python train.py --num_hidden_layers=14 --hidden_size=96 --n_experts=16 --experts_per_token=2 --d_expert=48 --d_shared_expert=128 --hidden_act="geglu" --moe_layers=[1, 2, 3, 4, 5, 6, 7, 8, 9, 10, 11, 12, 13] --router_score="softmax" --normalize_top_k=true --routed_scale=1.0 --balance_loss=0.00431 --balance_bias=false --init_std_router=0.00667 --lr_router=0.00212 --num_attention_heads=3 --num_key_value_heads=1 --head_dim=32 --vocab_size=4709 --norm="rmsnorm" --norm_place="pre" --norm_eps=1e-05 --positions="rope" --rope_theta=10000.0 --rope_fraction=1.0 --qk_norm=true --attn_scale=0.177 --tie_word_embeddings=false --parallel_block=false --init="normal" --init_std_qkv=0.0416 --init_std_o=0.0 --init_std_up=0.0416 --init_std_down=0.0 --init_mimetic=0.5 --optimizer="adam_variant" --learning_rate=0.0051 --lr_mult_qkv=0.4 --beta1=0.9 --beta2=0.98 --lr_head=0.0148 --max_grad_norm=1.0 --warmup_steps=440 --schedule="wsd" --decay_fraction=0.882 --decay_shape="linear" --final_lr_fraction=0.05 --batch_tokens=65536 --max_seq_len=1024 --doc_mask=true --z_loss=0.0001 --train_tokens=198500000 --max_steps=3029 --dataset="wikipedia_en"
Below are experts of layer 9 (counted from 0) of a mixture-of-experts language model. Rows are named router (the router's row for the expert), down (a neuron's output weights, with its number) and show model dimensions 0-95. Each number is 500 + 40 x the weight over its row's rms, rounded and kept within 0 to 999. Numbers have three digits each.
After each expert's rows: a language model's description of what the expert responds to. This comes from a sample of Wikipedia text that the model never trained on.

# expert 14
router:456472462454518535540518554515490485519501533565531482529529446464525504503443552401530530445489500496547531603488519553558458424578483530478541546482457454431469576476415512482492472474464510477479453458514531477480541511547529436488484516548451555508437522549445508498457514527508540528
down0:495521491527495477462497496542577495558554501500562535462407537450508533468577514497503525492493479511509397480544496537528569497541462578488562520506506503522510468473480462467465511517522458451541456554476486527572466539477418570536439550494482459497516485419466593482522513506583517494
down1:483537478444561483516454625551546575529501492560446468467488507478518534491535493480515487466481529527478621487462438518509478467569463504483539475456533474586533452463506513529511520521572568519506556457509525497495495513580503454473546483563506461529486522477576575513487500475460523484
down2:489482490521433560487465545458444440540448576437553514546435498473477440483473547496540517489438431494568460448483559546483499463438572575433493485510431508481526440540473496561473529459538459478486504434488471543526551453521503467464539494548554491471510534525510515521460452483463503480
Articles, numerals, quantifiers. Articles and counting words like a, an, one, two, four, many, several, and leading digits of scores or table figures.

# expert 8
router:457423429557442537483532506470510534501474533486494427492551452587524458547460578482458549573501522509500443422454499536435422558386525452536458529470533468512549481481449502525533525491503515481513490454516449494542433465469507522523490485496498532438512518556483504528512479532464474479
down0:508449490499504473402424498558526444466530435501453444507472480449466554473484529476528491398509464487543506533526430538519561454453564484523505507509513553506504515504556519499485505483527491477499537494493437487539526435551471555501502499495436444572435486472489427483554530505565547592
down1:477601515481549483497425538541512465559588484542457469477470556496524502474474523526543499465511554467493548481487462497546527528551532551492507442467525567551578527502509525497563438569492461465387518452473541471501511512438489524551512453481512507464482577497551482492538502427495460466
down2:556533472465509543571490569425501508621480542534520505488464535524480469479548521542444511483451488514532477524490574528552511566518540525488481547456505460556459475504447531437449532510546485550426444477524510486560509486447424515533528497555513479501514552556458483494525533524551412522
Sports and career nouns. Nouns in sports and career biographies such as film, player, title, first, Athletics, plus line breaks before headings and names.

# expert 0
router:516588411566466571505515519499465465504438533517532492549404440446493470481517487510483467474513475577525508509537462473505510574434534588494491521549511472481441532517557546468474499538499490482504524434441511511522541486487520453501525561457486429470450403510514571494518487525496448515
down0:447458416507436488470438488528511490461489496527555496582505548493494521472552546492569525492509500531496529516501508560526527485394520508492457497480504506477506502487464503492507484487471501342518550565553467497530485430442460561494493487512487481586478546485514511429477484479604473523
down1:438472514495487495420436534501525543542513473519540605431513489563505480462535497415493517455498456525453626517511465481549518463559466468499531449438537493513528483467499476518550488520517545544535523439510512485424457467452466433484508429523514482496515464494537471469446545446451538509
down2:546545527546461465517497535479492499499502504513513424482453536518450485476527502495494485444451438548506458522536529490465546529516532607461519550498463523538508545545448496583498554495581535439493559539480501466510510422451457487516536421542451501585556480591456509492520547560495466472
Range "to" and negation words. The word to in date ranges like from 1907 to 1909, plus contrast and negation words such as not, never, than, However.

# expert 2
router:544426524543493463458490459491491480489444455525553507528502547461475514480514368510511524554544471500414525459498490518534433446491461519528522466509463544516497441405515511459472486513585446515432487495547533505447479437442488497482503507454476516453528464556565477560504508570476547528
down0:523510472533511588506502451546524496483535495541541498509569457417486514505473575447505458533455493526524513501506479517530589527467507477404532410572493503487470561523548535505489519439504454398463528493514479484489531486485402537515463533525435509505552486502401482514525476519558470521
down1:431527473486513465442444548507545479503572520578523493542519477507495530444473522445500538510483493544478544509523470500506460622491483509573508448446560492526544498507472452532521434554537544516447596456557524509550484536484484472479503561470540450527481495458480517549587496448438463499
down2:489509503489504562456441469445491471499459522505503490520473519540483483410487566556411512455516500493512457552514560509473492470511541588421453555510601491563513479442475479514444463459542428534474549496543501431537573525486480502446555478580481532469529471500509487505472533523439525478
Word-initial consonant pieces. Opening letter pieces of words, especially capitals in foreign place names and prefixes, e.g. P-iura, Ch-aillot, ex, comp, res.

# expert 7
router:510509557457535500560486586504543499555476492453427458424533495535500513498547461437457576570480465490525529433563521465474484544509439426474464517446517534483497525537522489504486506582534491456521548513543521436474536478526537525575517549525576521520506490547468477481564548451537550520
down0:496490498474531517539471526554580539508483476498598524507453490524450508483507487535574518487520495569493436459471436557476529529459512557450493451518581506419505475468495505474466470475517463432497521514465495480487539490569430579404499393528530518470445525512498490425446493491519511529
down1:482500503436521549559520513556519465563558465525405478438447576496535529449496480465511485434499543501539604456475495582502506481526520524523544483542489491517540499438492519560583491510566480538412542436518556530539458522482491532523444529452557504525481492449517510461492517456528490498
down2:522586484506452458520454544479564459537521536489508539543562505495552415449496508589464560562448527521528455463482537497435455482539526503518477479525517445509507444515469519438505568522594456495471581509503539487522506539526395471482499416559535472472503490505500494465537510517533476479
Suffixes and descriptor words. Word endings completing verbs and adjectives, like -ing, -ed, -ated, plus descriptors after is/was, such as known, born, located, near.

# expert 5
router:445503473474481495516495477503514396490533491472508534503439557479538515565604471501524441413459553454580553501490474575515484486503437535501489497494482528595486437482508490504538514515484492500452465530435473562521496474475529458508504436503439490575488477567427472485509454506475577516
down0:513502472503514556513502472518491470532465511514540515498517526527411485522522519483507480427486516552527524515577447517480515401512530500438499462498436559437481537471506499469418494475511477432564478540520464480481491498455486537444467518547464430537426464419478542429487488464619437518
down1:453527487463572524503447617534526528513544537488514482482461536469563505459452524497474477516466564541518553545457402509496451462536505501540507460492555498472507474424515484567518495486535510585463519459546554499584510470477501474467481464557431448552538528536482521526571523439467495494
down2:541528496536519548471438503490470477556542551500490532530490466451508441484503511510529505384453502574533493585512492457572542471444512480469459520427506503437514552617507531488498546504467476511438522547547536524541509475509472562440490411535525436501478552499483563470530505502468497512
Dates and name fragments. Day numbers after month names in dated lists and tables, such as June 26, May 5, plus mid-word pieces of foreign place names and diacritics.

# expert 4
router:490535438603511469567488534490519514553513515488495451479513480513491573519538525551492568476520454524490475560470508505478539479525533493472530516563499530405530567481500471462524514553516543494456586555535425506529479517492467572512498531543479502571541519428506447484442487443459415438
down9:456476482460449553524515498521512392520612487543475420424513535506497516545495574534554538529449484471485477589525547501472513455509520546450482505496485489474537487488418521533425459472495463505434484518497508534428526491507540486496410508551551530482463525533505467465474424496533517463
down10:533518471452513538528452486420525542501577528523478569571482467501519521422523510519463526448510443470421419523460468537462466475437533495486476408512471541505486521549442504497499555447497502561565535532449539513574511468498487504512483521472544421479484471483505537442478501556473472581
down11:468441457453539505506526499531453514502608494511507471475561451504450512497465483432535533455515494489510561498501458430513485466471496596536460466516454500459547617512546475468526489510471461476489450557501493495496462451496489539426531501476482612578458519566478562519507478545538495508
Prepositions and list separators. Prepositions and linking words after a verb or number, such as of, for, with, including, as in known as, plus en dashes in score or year ranges.

# expert 10
router:516472463471435419472495431498514547503461484482511560522500500506480561503518509493397432548467491460472474510492451488490498443543556453475521424481537485571518530529495498552497456458517539538511531467393546465475568503517482567460514540497490432544428530486481450483480501571585479517
down0:518497483514527536507467538503467510594533482470501521472449455453488526512503520460564504421516508505523451503571464559570517507467499514416449502505462527437459488496499494465411531486454498418513512464554472531475503441483467561521507552523483464630443516427538488513498479443566477463
down1:479537505496553559463445516539461495496552454488552502543477508445473484422476551418477515492568572513539571468461513506536451503519468476498495512526517484615539536502499534474546461580548464531561481442495506470536454506490500525486505431429569532562520512492476502431461542510432493463
down2:477488465442502483475545501439510534562513537473627476514566523566475509509476533554483472451434519532514457557496611598482531478492503506449515523515560472508419455500501492515463521514550464507427499505510471511582566499513475564475488510501527541519500508511457475484449519474579450480
"In" phrases and years. The words in, at, the, during, and years following in or dates, e.g. in 2011, Born May 5, 1950, early m-orning.

# expert 1
router:448527486522478568494492544559551509435560528546479578517516517569493454471546459532606424535551544469507483467473523512533565473426476478523489533516499495549441509490441544520507528502485451460529511503512434459555506539516491514413513473466484451501456540465479477477552600446518484519
down0:498485457521511517465510439502601462495556469499522512469533507532538504520611488454539502539494526517500539436545510532559540483507512503469475401569512528475491551467493474455517489486520575467507521482499469484528567479523529591430554506465480410516443566481488529508478435503582448533
down1:524474450469519525435429547452498550522511477531494507542463529494504442475531521425426527564576582512427525514538494474487488496541463537526555389461407501542487502529486563532563477524497509480492558483517530505574481516478548447485503479419531517530494544449544490502496552479493549502
down2:461487471490482513456530480528491532536566589503484486572530487475461504447506545494495405485462466575528433454549562479522468505525501475450428466490514511493495476478506577534411547484434480429544502523466465550552535457480448468448540451540473545541516524454537529493494509521536515591
Pronouns and clause connectors. Subject pronouns, relative pronouns and conjunctions opening a clause in biographies and narratives, such as he, they, which, and.

# expert 12
router:466520559535528421495481517483563467431536481482442523432539558489423555488506567551557509507445471580416491446443495495430525515552488529502475482432495508472464465499497537488511452519509548514518479520500489472557456579506448490501511454508547480509483538575473483517511486506601513430
down0:526490470520483566512464435524527484518474482500531508522576426457495575502535528490582433386469470487493503522520481536545534527469455498477529496544473550474521524419532493488455569461481495411504499521502474506486494485433473567517566507528449457573434529468569474510454471525567502467
down1:510440452436520443488454476550431533511532550545435522438488523457514493482470526455514492522479478494566540500590472586539424532523498492545535554461496529485571447531521490492549484482580517593449517426519519490530461523542474515487521570487479525456511545537512548518512536420487476485
down2:500552499504482503489499520468521474435490535553446487578476454493444425482462479550542478437453571508490442519493514468458452407541481545483532497445625477483487534501483574536406512488532409483543450546493516539538500453539449464490478508504546514465453477524505501475508532549494523534
Noun endings and institutions. Word-final suffix pieces such as -ation, -ment, -ity, -y, and institutional nouns ending names, e.g. University, School, Achievement.

# expert 13
router:522546580418520548517473450511465558524535499575472539514464569515517465560403431523479503448487431497507545490489549491544455445566523483624512511483517476476502488536533478455540540492540491491513467484595483540507533498519470474442505496517478542467500496432517508492556485471551459449
down0:535444520521495558496453447568501548526506479465556516492525468460483520473618533486571468472489481564546467515501427475494478484497529492457511454512471510486469504457468459453461507501504495443464519574476529534505471488513446565520551376450454464549454538447527521446521528518584465541
down1:392567518498534477460464526514495513503486520606410469470472511494472547397482453476477504545435476510552488516465506554492513514470529472523511442507534499592515485415508546568485491450459529534557549509494513495480480505474577466532438491489530480448527571468495483508449531460464463471
down2:481616455516529504418458539513473482503475507466578542557532489465450491463553543556471510536457556508527480557509536504477475477488543494509468522506516549468476467454432538521423508448548464495421523503471569536536424523497481532452512530580503490517507487484481477400515522510587499535
Clause-ending commas. Commas, semicolons and closing parentheses with commas that end a phrase before the sentence continues, such as "(UCT),", "Trojans,", plus table pipes.

# expert 11
router:513520565458516515517520530454544546519556501445499462472447496473560516466552453433514441553510578461567471539458486526500473569550533513492513456487430451486549513507519556541482450455496525530548499555498581550481453450472501495537495497442561514406571497451479517473475446554485490539
down0:566472488533503443465457434520643504465504514482505543522533518523503498529548500485511515476429541547516492496548438548525557421475502492473525458519537442455487480504448480456475546474457466440445538558423467494482485442483477554465563436481454504498412516490479486501468480531556465535
down1:487536478510541471489457513491506531495476577533477467526535489468504534447463450472498497569530437556546586496509447540491423451541483489541473422517566456540566488488440520441529456458526551560492515502557515448576478514505505487561542533434589490504539483503535490455500494493447535422
down2:531541467558524519484418538476547425483547578473560535511460522478471478492542521448450503488510470544489459486459447456511492574490548554500570495499491439451505441495453514470477547469526469508486578489484543469575493501511413499493543429520504537499468538479432563475499536411556498538
Table pipes, colons, the. Table cell pipes, colons after labels in infobox or taxonomy lists such as "Class:", heading equals signs, and the articles the/The.

# expert 6
router:484532530442504550522530452471493469459508453462506573543529536441499506517516581521540604470488505489462467515512558429516514532492491495473547457512411553485554427555491423519430572448535486469527467447482540512541459537452525432535466509445467544508542527495517457496482532462496449538
down9:506524452513547485496480475517477437536514493475412533522498562508464510494519527490458459526503458525574513515499474478528476472459524527463485539449493487539492549453372548471430473490543437428494535564475449462534554448480524372453431492521488532490507457511557467448467510436505499492
down10:496540432522470532443488521548484519516457511533591493583531411555481464488500522564510550389480482513507469467498474514545465470539497531498519474492468481475484516507445521529540516491518484464449581490474544532484516503484488528569523469473629446430482443536512501520520585519454520549
down11:437491514508513508495489535421484518506559484560529505464545476418433536506453483466574503515491520469479537493573562479501505433432478572551453501518467518513540566496496472478529482482459465421533441510493453461525518438440431471478537495440568493491433520598482530451484523496470455499
Headings, codes, punctuation ends. Section heading markers ==, sentence-final periods and line breaks, and pieces inside codes, coordinates and identifiers such as grid references, ChEBI numbers and decimals.

# expert 15
router:564465498471552534455504458528467543527532558477471553502569440525415461468479516548467470393481532476501504543518471492457531476425559524507481537519515588562464557514578464506520502508473488483438475553546510519409506525593527512533474482491547499452563484526489483564493520475477501511
down0:485483496545493522491477491519570422519495463448485555480512504512470559457499535453554476482493503398560464565481427523481475482483441437497539539522520507451523464440524450492503533492459507395548578549510475465507463485524497586444521479479502507594500477544470547430530476504520510569
down1:462554503461575502543559473491502606548528498505450527458521482488448543469496513433452549539484498508540570438492484561451440529533467490486554470470490501553475419430553502500539504483504490523509497446463483524557452525493476497522534485430529450495443470477537472549500520492487472368
down2:502536464525537489506458482509535500475490610480492564484512552521494470501477501493536437460498452511503442490505557546512484564519506467503510541446487552524452502504443549600420516464481504545460529516451516476610537450594486470511422462518541473436559468507532536449540523545524481541
Line breaks and mid-word pieces. Line breaks ending list items and table rows, plus inner word fragments such as b-or-rows, Num-er-ical, rem-in-isces, often near math markup.